Experts of a small language model: 4 picks a token.
Below are experts of layer 2 (counted from 0) of a mixture-of-experts language model. Rows are named down (a neuron's output weights, with its number) and show model dimensions 280-319. Each number is 128 + 32 x the weight over its row's rms, rounded and kept within 0 to 255. Numbers have three digits each.
Before each expert's rows: "comes before" lists some tokens at least twice as common just after its tokens as in all text. This comes from a sample of Wikipedia text that the model never trained on. Tokens count by the router's weight.

# expert 28
comes before: "0", " |", " the", "–", " he", ";"
down0:161191133075144118107195121115116178128125077128115219106123121159129147101165115118177102186121081116096118112130196108
down1:068094085105177128152121155179112091151143171167101131091137096139102113123141118101148133120191103045104144119131133153
down2:187152118136135105086161083114103175122113139200124132173092115110164157133148104118126116089083165068184122122141080102
down3:134142163127152146125159148122142100137161095135102139157112121148124133136127120132189134122072087078111139154122119095
down4:094090136098144145114162104110074140143143081145117134153114119084182144122154128125093124088176144136115109178126161079
down5:115120102173139129151092141145159176195152119119161117142077091188110140131162113139107156121146141064138153125091126055
down6:113094160094142128129120127170154133157188025169103100119190141093117115169140170109144126106053164143144082121140121139
down7:098235177131166128101174134075117130131094143177138118119155096160149188108117109118148150123063155162104077205093124135

# expert 72
comes before: " |", "–", "0", ",", "5", "6"
down0:175119109092152203156140151093134158097144115098108098195106163138102130117149164142125194131077129122133099126093112151
down1:133071165162160050148106136138129145123062132144172158140116160090096158120118142129108155111178234160054118120160146077
down2:124122113181137103144087084056122199175084133106088109124119090180125076148145163123121105156119123084102150139104112154
down3:107129147178170130119153080123050139138148126167087056148107151154152091126140134140135119107190134100131139122110121111
down4:130145095177112187167148145097117115101172095137109133108139163152118180064093184109133120108114068218145119125075129150
down5:110100122192152176158098090112146145161108157117047135138060149087132148177182158131125145129111113105098171154109161138
down6:088142090109126113073099117128074099140102115103166119152091099117139142116094050086122147097136127142183136100098168131
down7:118169116157123122106113118091111158166116131150123112117185136203171106125135120128161103212103145139177175122129064165

# expert 25
comes before: ",", " (", "\n", "'s", " =\n\n", "i"
down0:155145168125119106103122084080100141107051131073126149141069099101163106127135131058170139140166146076139006098122109163
down1:178157142052161055113199115123092135163103195173088118098128067116128073133103125141119119179134127147138128164114176143
down2:085217128132123141106105152094152134176106081147098145119153183117166101101079098129128174115107069118113141163104128115
down3:145145133105113137141164151172092192145131140153139125110157134145141215084135097133139109123092208141109067049138137160
down4:128064140133098090128116169109143114128152140077094124126099152147163099103155094188158111124101139108146145110224136120
down5:137157089107124137080114052105155143172183087166141156076140119152102136127137104122121134104078173084071133157078141106
down6:102155175095173145099101147163142131098162106134141124092165167107083175106131193102137167120101083139114144129073142126
down7:150127052113182132140149154122129140127158150146180124098164102146136093191136129125135134163131123098116138139136118088

# expert 55
comes before: " ", " —", " \"", " +", " −", " W"
down0:151159140199081178136137093098140160154097119118148156117160146107155088153118095176074104149113080175109135119155102137
down1:095118075126099106154127131105187136124161120112111073099119132106120087118106142177168126149132165075158164180121137118
down2:123121115128134093098081128118121127019167141161156131088124135195087125170147129130125116141195186089080152123157146103
down3:118094151162143136143192121133160129145099165151154115139111140078133117144123166110078116130138196164082132081113153090
down4:163158088178095156097132112187104111163136129135158092109116133149163122125129120109171138101137193097162163110110097099
down5:106177119148141142141141178097118182103134149154158150097219230149129134144174131165134138207132088162105151113171144138
down6:118155154115192106095113079111155147099157132107086128167184131072149168173133162070150147126125139166077130146170125146
down7:138122122110068167096206154150094171188208104066073112112130147133175116165183172136104136153125105113148166168141059083

# expert 11
comes before: "1", "2", "3", "4", "0", " |"
down0:170134131159105135132097080081091149113156189101187080148171071115078112180116080077128128118184127179120186183160171147
down1:095146132105115097160143136143158113111168124147165120155150159108159105070081119158083152149161083098154073183112109136
down2:125053127098165152124021115105168048140031180117142144128130120149110091136134115101121154096140136096185127145121125168
down3:149123133087104172102117105136105123102145111168188161088089108053146137102148178106144100085129167118116142159174153080
down4:223141091137133127189129133081083106071125164126130106174129110116125068123138179104108083135062137145114111171119129135
down5:148091158105137134065074122147108118121149107104127115191178121110101144160142153099164083156162124120126130175098109160
down6:096120144154169136169173105142142155074170119172094077092110144093142137181092156177129139045207117072108164125138141088
down7:146087094110135198119153162127074170126161111148172169093088200080124132155084084149158152158189071138213150142092082198

# expert 64
comes before: " the", " to", " a", " in", " as", " by"
down0:137134143074133152198135178128182109138094138162123162145162161114077091165115098148090083152075142121167126118097130125
down1:135125166117113119152138138124162163100094200109098108121131134133114097063121111093144097068189130147129165120121097134
down2:156118155128119128145135159109110159122087100154074147155087183071152117132130138158180122160083090118140146174110156101
down3:143112133126108166129162159136154128087124166074142105101111072121102103171082139189098149140142120083140151139178132124
down4:140156112100155055145129129150085111140139092173159187173163150121100127169049122166130142182149096119115116112136110139
down5:153139052145150119095171098088197148167104114112142161100131112149106087113169164090150124107130155085151209140125116107
down6:155144079121151095108103082086102195098092129146135129099137155070192114110142149117210161163124147144065172114140172077
down7:129169181148084114140114164136168116113110151105071174181143161167136167127074129133134121073142146163175127123150172168

# expert 76
comes before: " ", " \"", " •", " The", " -", " Born"
down0:128109163145110128173041144114091133117147158062110118116158125145178172170155101114131106112126099104129151069100075152
down1:145172131127102178219089121060120148104159193139119149150130122086099108135153109144146065155195126154131120113100115147
down2:168144121119076161110134103087134151147235200123132160189146120113083112093154122131091152173145140112167139092131137084
down3:094117104143086097117143144109102195093163136110088154194092156166139154038098109118161130150069123185140158114036124082
down4:148124083136120109145128111119100135135127127181148149138135063103119089140091135104081157161064112125147169140124150149
down5:144112137115155180156144108122139090133114126117176220138104115127171188105067107128132110125087119170139168174130140107
down6:174056088114137120105126185168113153146108134126130157108119119141096143109093127168100172075181109197175166131144129114
down7:125151104081118181192089151134156112136138146124141131106149136186119128089129144150132141125085101127134129108133175140

# expert 39
comes before: "2", "1", ")", "3", "4", ";"
down0:110099161093107122088136122151147092201166129190126182103109152136157149143114154097099163082132075128125153113112142097
down1:079088102152076122112076161069143188132135060111150104153134108139121091138071117116181135118141223162145172085116142118
down2:167154145154100090134130108134124103160016156095161133075156152104144143168165147137119125075119162158120122150149162207
down3:138150070128176134118119092098090055107129140129143097087129089133144172069100164155137088121107108110128122111136099135
down4:137124067172094090117117147062096093181131126138178156127170137106111133134148119103200101135115110126098097084187109117
down5:129167211127160116138129177107131205102144179137098079166107158177081116128079111097097197116151167105081112082157074135
down6:190099147095117110161141116123163119202164150096119125115071124093166096143164147108132150119164098141189174136145145109
down7:147104114225154211124104179112150137129161111117102119115033098153077150161128119168121161141121061141111132197133161068

# expert 46
comes before: " |", ".", "–", "5", "7", "6"
down0:159086077133131127163112159130153097129173165138137119186133148157130096068167191138156164107121100115156202104095135123
down1:118137090094152192123151149106115132145109126143074103092156115091120137082143135103144125084187113125134093141093114184
down2:162142152159118157172167127127174135124180136101150189156168160093107139146122148132154114113087127146183066091117150177
down3:130149073195116087110094144178134113098126132112154108098149180068136154053095116171133139120129165134091118092159159145
down4:101109099102132172079151153089139131153156138151150145154151133154196147104120134108139096088093151170079107067090171118
down5:139121171083096129145117161152110128145132122139145138099158141136130099134134124133080046090112146080109110115135164093
down6:208141114083139112129096137117097122161135097107112103083124075178125158144131154176083127112127135146098063055130110105
down7:105124134133137139118111202134073152108123064179082171119167155179131126150100109123163140141109115136131163154093129131

# expert 62
comes before: " ", ".\n\n", "'s", " States", " City", " United"
down0:126107114166074125125082116155135184148066094105192117164094106073128136106137152117149104071147134200140182113184105106
down1:110128101171092145114116116181130130100136100058083119129121138097105147125122125112132139078146091103126074125099131104
down2:081150146088125178159177108181136121148079143128148156147063162144116083187046103150149050152145131129125141170094145122
down3:122109139136108142135109120086110068185131165067161168128198135143068164114111118189147100124091098101099127077139139160
down4:163066119186074157067107151125043135169114118134142082129140181126133115077161126149171123080122157089166118140141114102
down5:115092083144197120153120070136118122097140153149157103163160114104142173112072043143116132073160091115109153131120147174
down6:126108138066122124101107116146109116137127115092104176076119097114092109117132118143090081131191170083113149150135224139
down7:118191128079159114097113086125112096157112138181135099088181153119095084177122134147180147197103151151145154193142172125

# expert 63
comes before: "-", "|", ":", " |\n", " /", " Order"
down0:130147071138082142150136092127072127159066098105132129195122105169081159148205137112100099079110177110148187125192170174
down1:131116095185124118105172052153152093141052112115117146172079148083168106132089171128198144132118112091081053148122157123
down2:151127071161089103139156161120081110188120169116147089160158110147173159138129124177087143180111154128100114183132130068
down3:101181139085133086141118102132111164135098137116159124183122143114081118090137124075136089117134150119104159127079176163
down4:101112098135122138079124100134184128076076090197148134180104156119116127186147084160149146111088119102151120172128118126
down5:154128174127071156135141091120118068112095113133185106144118119090108083119101126124145093110142139098115120134108135185
down6:170210110132142123105082092137158125175188185123097130194076118147128155130100064134198139093166168096140107112108127108
down7:144178025152165091145145084126102125072079150110119154104101065160063144153097093176115142140097167119101149135187130106

# expert 35
comes before: "9", "0", "8", "5", "7", "6"
down0:110111169122187156129184074119173152135127131131131085191116109185153184191099115072097125162103116139184123127136129103
down1:082088121095129102157166125147136141149164179167089124088170103144122162159166127148155087141139137114145148136141100079
down2:072110117132200162128087127151146171144152129155160104159069149143149054130173171088147144108130195170136104079120095112
down3:128111095153148094116107118115063184083164107133179125138172130070120131115172139121090167097113114102140113161128158101
down4:075077114142133162104128145152139141146073147147132131161096143129119070162105170151057144088166206115086133100159115144
down5:176143122108134109126144086152181174146130098125110100180118128099097126118116136073142181057168116150066145107130131116
down6:148088142146109102106155154129100127162132133138143181078110086135099172139105154065128080117145091106163148115156156075
down7:126137136085123065162133050152171115098159120150100112103134142173103141144154113141160116125123180155059067046090119140

# expert 59
comes before: " of", ",", ".", " in", " to", ".\n\n"
down0:132172145100102083103134162086105130074160183093133169165089123089145187126213081148070145163099145146128059106157109096
down1:173109100074129087109167082149126112084102147143107107159094159078081107108119104130110058131120071082115130135180144122
down2:145162106153106160173178108126140115138149090076155121134128088147117121156103114175134075073195102150120147162134181111
down3:151096099154136101107149157118069144126136115173155152153096194103160094081104111144093129096154103115150123138094112102
down4:082123065153045112128055085141168114152141152176171108113133142128131120143135083146142135164077146070166130159173060130
down5:136233094129094152151076114121135128134133128134125153163119087125092130173136122117186137136089168077087087177110115144
down6:145084155178093155117151084153140143135053042149130155171143089113207171112110152144167167139114078112104160088175074143
down7:098128070194102117140138111157127092083041133178120086169102072152126119076109166121127145140168154184118179151106073168

# expert 30
comes before: "1", " ", "2", "0", "3", "4"
down0:168078106128123137113119127091144075087096170116106070106133084087153132101087145160122175046101082102138115135153109115
down1:136094101159119150156218185093183103169137122116127123116131127109206112109114136113098128146103167128183084148096089127
down2:092153097083162156114077141096187131102129137118116058138071149073117148103115080088180111114075117114130153093110140140
down3:079128158206168120177112104118148167135110125162171159100159148167138113174123085108090134120072121147099139135101187097
down4:127142098192167151091108161127125153097141100147089145127172161224151110159157145131176106116146155131126140104109149093
down5:164180129075141107062107147148089158111074147170082130130103166127162152131107132117144137096112102154106070121084110123
down6:147104167113120163043132102076186110148092147136080101054147156105140118160127187153193130113121083169111095123110158143
down7:079073151138127161106128103084105155149029163181119076126131067170127148185177123145150137161088147121141180110124162152

# expert 13
comes before: " a", " the", " was", " been", " be", " not"
down0:124122130138154164134137145090179141135156115098104170047056134105091142146110132148121124127122129113157128109106143061
down1:129077149135141095136157136169075198174113102115103119152128076131155164131118166114149108149185097107143141106110119125
down2:115116155097104104113124074106153184123113137110126119164089155107173094091187111122125179130096113083134149110163058105
down3:188193096152128133077119122138182120128096159154084076097134102179131159059106090138115160131151190174148127130151104124
down4:153091081150144093145121146118149105116166163107073079182077168102171107120130163092104128160178157064150189079120144148
down5:182119106145151103117142099065230141175111113076094149122138107092142087196087171103210158122116111073072119146116133163
down6:143076118144126197148173143129194099118048145153148091063129091110158145148099132090106126101095182075166097062189112086
down7:147092201047111107116098123165110196178115150111128140130119178093151091141143072096144109111169139135133139130139080125

# expert 51
comes before: "1", "2", "3", "4", "5", "6"
down0:086131124048178111116114151097128139087091155101135117146112088120140156109101163125073118095136171115102119150118122086
down1:095114174146079114201131152102141122130053087155152126150168129207111150098109172134134112125128144182109029123126140112
down2:128138111178130125104148133088183073125116183152135087073052073172114116191147143113104054147093120117140098147160112151
down3:122139110102156125119072153155176123118153163112121123120099112127118185083106156132104112165026120151036117161142109119
down4:163151143080098175112075125132117099129117199157119135140158131111084104165103124152114068112102077116184148140164132164
down5:159126133088106131124139142173145142175088114111120174110138059060189133078078157093160110151159180106134098085154107205
down6:113130142026174152108118163102156137155156059065067146096133099062085099096097150144127129159089116104082131105115174207
down7:115092117141083100094213099129141184132132132183145148127102186125128176126123149127169146122166176137146150116105091071

# expert 56
comes before: "-", "==", "The", "===", "In", "="
down0:115093129084178114123139164133102122112047143134093153101137131137074148133079063116138150077159143120131122175119149143
down1:146129129096100190125137145129054116140111105109132092112119126158097126165085133140127179171116136121156171156114193152
down2:099078143097139180134153144165095148087225095150150164131180168098129100182167136170099100107175091163139119107132151107
down3:171135104139082118064142180111186139193114139148108076072094129067103154098170132042106123071153107126111085090092129114
down4:085140147153085146126105102178179170156209080114110213186088103097175109152161070101133133130136148179154147113141174129
down5:127148139089147119086109132132204151139135178131173166155105132124115105116156115123122126092136119125123116132136141170
down6:097145109115124138060151113085109149167190139149103067169061107139159119076132160139127129128094135080134157094135054120
down7:154119109148139132154111181126064141142113161137143100136107166109134078161182128137145193107143104094132160155113107137

# expert 53
comes before: " was", " the", " he", " is", " it", " they"
down0:127098130152135150142045105141211143098111131146106116104167174131125165090103108178149133112101123187134100070132089110
down1:210078127118230115083083117135119078058117084112141156104148208174158151129119074161108128118205155128061115160160121150
down2:112179148064130102106147129161147104167081197105111162194141083120147108148131118120073173130172053130127131103118170116
down3:163115133130100155166098124108146137102101202120112120199143164115142133157107147152113129091120134151177069102079190123
down4:134092180143125191117108157136148175136170125137100170117134155106101214135181154163162166125121077171109084087109130073
down5:178162164131183116092110143162102125136172131129168124110137205161109156051080105178163116122138126094114081091135109074
down6:102133179100088128122106164080176182132155155167072131160124123099161124180137119184122164114169120132132114156135137134
down7:150193130107142144141140160157179105105099107213144157164136152107147148138126134144125151101129146123094100130135168114

# expert 24
comes before: " of", ",", ".", " in", " and", ".\n\n"
down0:077138122120068157085141155149195175161059099151165100137090141108203155144080104095174112105088124111126098113073214061
down1:148118088079115179091101130142094119118183124154115100115095149103134117116077127167121133150137184086118167150159126176
down2:084160114123155163111137146136059118107109065162136136145091134121111087157139107150064131120093177124134174107097114180
down3:078118107123110093105164120173146139054141105129178140210111155148100178130109160122158132146143081202126050166114106129
down4:114120108136099159142082099125126155095153139105143136111120155142093077141124124117125207147104146181122125186103122151
down5:123130120089143109155085141109097115088144122147150118108073152097065047132146055171156126105104148096116131136119129146
down6:016139162113090119100098144125109109161144102184183121148161080137090134165075071129109087132135115155137105129151140082
down7:067106094180125109125109181140125080069155134118136144127085070151135131168078169083076065173138145164100071106107149135

# expert 7
comes before: ",", " (", "\n", " and", "\"", "'s"
down0:164127092141088170102093136099118135090183180130127076084097123160127143099136161117130153134117167149126169086140139102
down1:094135160121166126140152154170142145111040116153190141185162120147182106131092111151137079146130140079076139110162104117
down2:115089108139143169115145120150096065159133176175119145065101098179100129190135147078113173197151184102114094153115183110
down3:148128114142123105147116095185112175119095108069157120128144165069124139104185125100118183111149114122209167104131136074
down4:117133138184039157095115130130088037172095177149174103145136133111137147133142135134094082163073148150121068171138128098
down5:063132135104047085119099128115096135104157164168147115165140121137068169143128114148138169135109091104124117137090139182
down6:165131130145118147135107127108136061152147175057087160119150100101083136159124147082127163126167165087124143103129130094
down7:103113108159136164146094081167117122168164128137134132098127101157088079101087098106151171145137115192140146139108143199

# expert 68
comes before: ":", "|", " |", " ", "\n", " |\n"
down0:110168167083148154163149166115122147145135151122139204099131132133119129143167081131102132125115127103167124209122138143
down1:126125121121188128126036125096142111153131144120103087116113137105104116151101090129154110120152131097135064098071141136
down2:130127107160171114160156129200108137155114110118155154106153117146096149099099115109077126134154103092156064153131137106
down3:110175055162161154097131112171128131117095048117106093174185120077052098178134168116116160082134161142150182131173106097
down4:096130143151161073104122154097078096154177107138173132129149112164082204130075125084146078136124130165148175109129111133
down5:142142162103159158083137127139164072099126168129134118185129087131116156089150155139113170146088104130113161133131110103
down6:166088143121160134061113107100094066136151107084076152149136129106167175113162094148081151102143098079140083149191168137
down7:140140109143178095114134163120170128160130152177085080108155147138104084054158141108105102147104165154167150159152111108

# expert 16
comes before: "-", "|", " |", "=", "The", "==="
down0:123172086098102143088149181082079084098106109110108107151094041102098123152139120137112146105106075184104104122139120188
down1:158140079101096148122172124113157112208132133150151107075113125070104154129142105152127171106116103147153126158089060086
down2:137128128113150118130177152144091099108110124111108111173177171116150150153137100088078114185143130151119098181130111117
down3:112096105115093076151144185122089124093069142147165160081149122130130107083159066135123207083156110095130133111160146166
down4:129127133151141122097134120185107168166131151133093085099140145134104179078135148210100134127112113091145116168161166088
down5:166109200144150057108122108136143124089136114130140150122158145163162123172173059165158169118137124077116088199145165133
down6:132070179077124094132159120131165120128147138092150124110129183069067129118163132118100072140181126146132157102168176082
down7:091151132042107117074102151123159137128125115134098139126126208108119123171146114156141126118200118169154174094128114146

# expert 61
comes before: "0", " |", "5", "4", "3", "6"
down0:133113182196127067191094106123125085133102085121172134131175117098102132137126137190101102188170184071136189163135145122
down1:094136078127165056098168106141165045182101144146093145096110133156158082128124134136155107103110129216133174082101148161
down2:169062170073168132182099113146113157083129173121066154182098142152161143139123110112119153131107145165115133093144142113
down3:148104104145143152135172135131089152147109076122098117116075119115135105122084181136181167099113175115165182124111063168
down4:155093089118188120112143125106191109113101084116134180166147163182119161131131136133121099079095142159119125131134125099
down5:153112152109162167141107091158106106088171093128162139122081078134141083133177126087121105073137148183139119106194150126
down6:177146167129128116094166047151085126149127137161147135160089171111142108145121101052126103125113121192123179113200069128
down7:182045123170091155088127145154122130124118156152109158134171183169151172120121121128157169108156121129143115140092131159

# expert 38
comes before: ",", " of", ".", " in", " and", ".\n\n"
down0:170102142139078183106146120125048177134139166137090093133068091122095150163128198112121182149117181146046159202123103101
down1:124095138111144111120115138066112113157132188135156087152121087141142117127105130064130082123125186102125106168100142119
down2:117160106162134113146137143074112163131114181044092169223149147133132098098032125147130138099087096188168143153075140092
down3:126131159098155166132125177129132132119113133153083138144139079074122115098138132116170050062127151099117097161195089128
down4:118101152079114096237086130129099174114103124113169102093103153128169088121114084128128057112152116135102093095162123030
down5:129067153140123163107102091132174119112165079123112139104116113189117169193131181206080213106130103109143148088145097141
down6:126180119117183122063118084128120133109153115070086095143079041157086182120082189134088080085107139073142152123177174125
down7:102105124134158106113095077144103132139172123141101086186153123152137142129063176133102123161235132138056145163137125156

# expert 74
comes before: ":", " |", "\n", " |\n", "==\n", " by"
down0:126151149095121092155113106159092137083131100119166112148166080128166116089094159092109108174147167080135162104153084150
down1:140140139125111150088156132130090200119145096106084130092120087117150131162137135072051143141083112180060098115176136153
down2:170162155146142145119156078147101129118073132141151103144144127126124157123102150149150111128178120094118107101040095148
down3:172143171107111151069122094154083098194115170132115120126182106179151172138075143142107100161119055136112085124104110154
down4:150133099076133115168174132157225125136101128115133108108120146136115104095194131120123092143098154162069062169165116123
down5:120085072166169157190087141147114155137146132147086142092153149105140126239139118108116172160100112169162097101151132147
down6:163138096135119115162127098110125187152200129154149120126134143121136135207125103131132131142119109068188116097109136099
down7:140195069172097170122108158132140131107054104107168172123134164158150101106167071096171062153113157139104144091115205139

# expert 0
comes before: "0", "1", "2", "8", "7", "6"
down0:107141136059103165124096102155149163090114157166129153161169118100111147144112126124100160130134112141072060072077072151
down1:119170133160142091121100193121016166055106102160121126121108117121111128124162146207045133091055116069084085153113173106
down2:071051141124110108137083105166105157162122170091162143131146125129188116087115127103123082135180100105138093100173149095
down3:144049146126143116169139147158158119142123106136191141138125108162108152147191152110138091098162147142093115108183135157
down4:147116119112160171132158094151099107118196127104119147111219122065108087110159099110127119117182178089130112180152239141
down5:060214118048118135069154124151162128133166134156061103149152159103169116074177095122125116083109096117156155120145144116
down6:190127147146192154087175132116131160184089126138063147134094129080208067149158103156094185136162081107181118113060196144
down7:066222169119149138105141110079145123160089140132122162103172139098124116127126109122067153142177070107143123087098144131

# expert 66
comes before: " to", " by", " in", " the", " a", " on"
down0:105131185081178155143155154103157110099124134153135105158119205088117184158160150141138131140110126171173141117094080112
down1:071176117104131116111150122098160106119094145076146113089134119083092160120036127135162115098126080085096090121109133149
down2:159141141085135158125098151121155088097119153103158134152171119142183128165141085145147103145126085154124032133109146114
down3:172141120160135147095146090159152121126150140096130109133166114092150140122083063170087085065186173101087109126038192114
down4:136068119122127064152107152125079155105178174148137164133104159126079094181145105116171118181136126146172142137121121100
down5:126144119159130096126175093060161122108100151156159167144168153147119130110142134163149156179122125135111127135134030123
down6:114110101134180156071099174112112103104165129117137153130172151112121142150102093151073118159174191108156138119181142125
down7:174140157127158117159155114113094107095164102093169083148182132132138053119132104169112185135123116150110108064130192153

# expert 44
comes before: "0", "9", "8", " |", "5", "–"
down0:092117198116122164108123135122109034119155123150116048142162072138128126154111055142088178213140095136100120104109166135
down1:084150151123141100156159104151128135161141122095098153101137131126088113119058133113098134124139124149175145139145121142
down2:080087139033158151063146123150156085127161115181095162086165135178099188128044190152123127120140125140132091111153142123
down3:147105109127101136112067093157114104102079127145104172111115147146151121145110141104132162122128171140180118118174199133
down4:162156180148149107101120134078150120121151120171056106129073143144093103147078109121139125162106100168179165100128070188
down5:082145073168139142154094114143140110125134111166110187162075045109180149115137129127110153168145124112087157096173095109
down6:155118145114139139156166208142138133130075046170143131133119148117141153146167159139107145169131142090156120193110099146
down7:145161108131134170119202124126113122106190169136155109128105153166133136099127066135131083127076116146115117077136067143

# expert 57
comes before: " of", ",", " in", " and", ".", " was"
down0:167109114124209153089130084101159111116105140080121156089143093102126085148104081144139082135092085193084083159143166115
down1:164134123141167094115188098143143090105138157118105099132165070116119129190150115108108159131133133081168162081144087150
down2:135164126138126098089137132181087119099116105156081130082106085120157163132179129133120107118143118170121142165152184097
down3:189098149187114092119078077105171132122127105103091135117093078105123157145111069195120147170119117119124145114153134158
down4:036176123147100126182154110104103114076103108141138109116101136144156162100141128165111143051085104121124152147137146149
down5:157087130151171134132155106128139139138030146091075097130125089134138177137144154097094122114192162072195125120143137184
down6:137145133083111081119177177098188083162101128138160155190163087095154071131066150082141122107097174135160108159120133131
down7:083109086131165111187118089177144132120091068149129158146134165058137130126106093128162104104161086150091110104164161107

# expert 67
comes before: " |", "0", ".", "1", "7", "5"
down0:070100114141150129140128142087135130078112199153066107105107136151132155132143143100114141130044148079065154128162082124
down1:126152134145142137138136102102147137161100106130131119139173136131112129174105178104125121105161109109150114136171146131
down2:122129124148138132151179200111052107114166114138099087113140116123136216037077077146110198154136092148136175092132146134
down3:092121082183148082142093103165103143146089134135108084133142079136142102092099076141086076179105165160173117105167098124
down4:148117117121123162123109103156091149124158163112180105092118141124085174143136150125185070114073156138132181186075110106
down5:104162130089075106081123132118114129095146114176085155169129143177157154161107127134132112113159137071097139159171104122
down6:122141143108105151193105179068128110152085131152167167116139108141141134087109181158109167108123139154067143140161111100
down7:092101150105153126108117111129131136080100121103136132125141140171152188122089157170094177146136115169138100069119184157

# expert 69
comes before: "1", "2", "3", "4", "6", "5"
down0:167124124080142170114159139193115145107122092139125105224156119109071108106123150158102130160137146167084145117149124120
down1:138157181095126179092149140052109145186105109149172134094084149087159091055133123148101162124108060136156171144171132145
down2:130149120176179080156097137137121137112085116153106104122168146097095175151116125188136153131104125144079067141121143137
down3:083136177078133168111097137117124125208103083072152134173181162154070093169119100126163120093113092149117051098156119078
down4:116144100125112106116100125101161123138156099152108164137104164122121183118095169099125130120085106127148186119127102127
down5:134156136149184147109171129131148121133151118135145141160100138152186132151116174169110162120170136186113146107113135121
down6:120156115142135153163134132182118092161150158123116121158152227085213086110106182150130206114118142069117113045154106120
down7:169143117080112139097109134118111109126105136101126066132071148166157101117149125050124137092110128166085146118087118144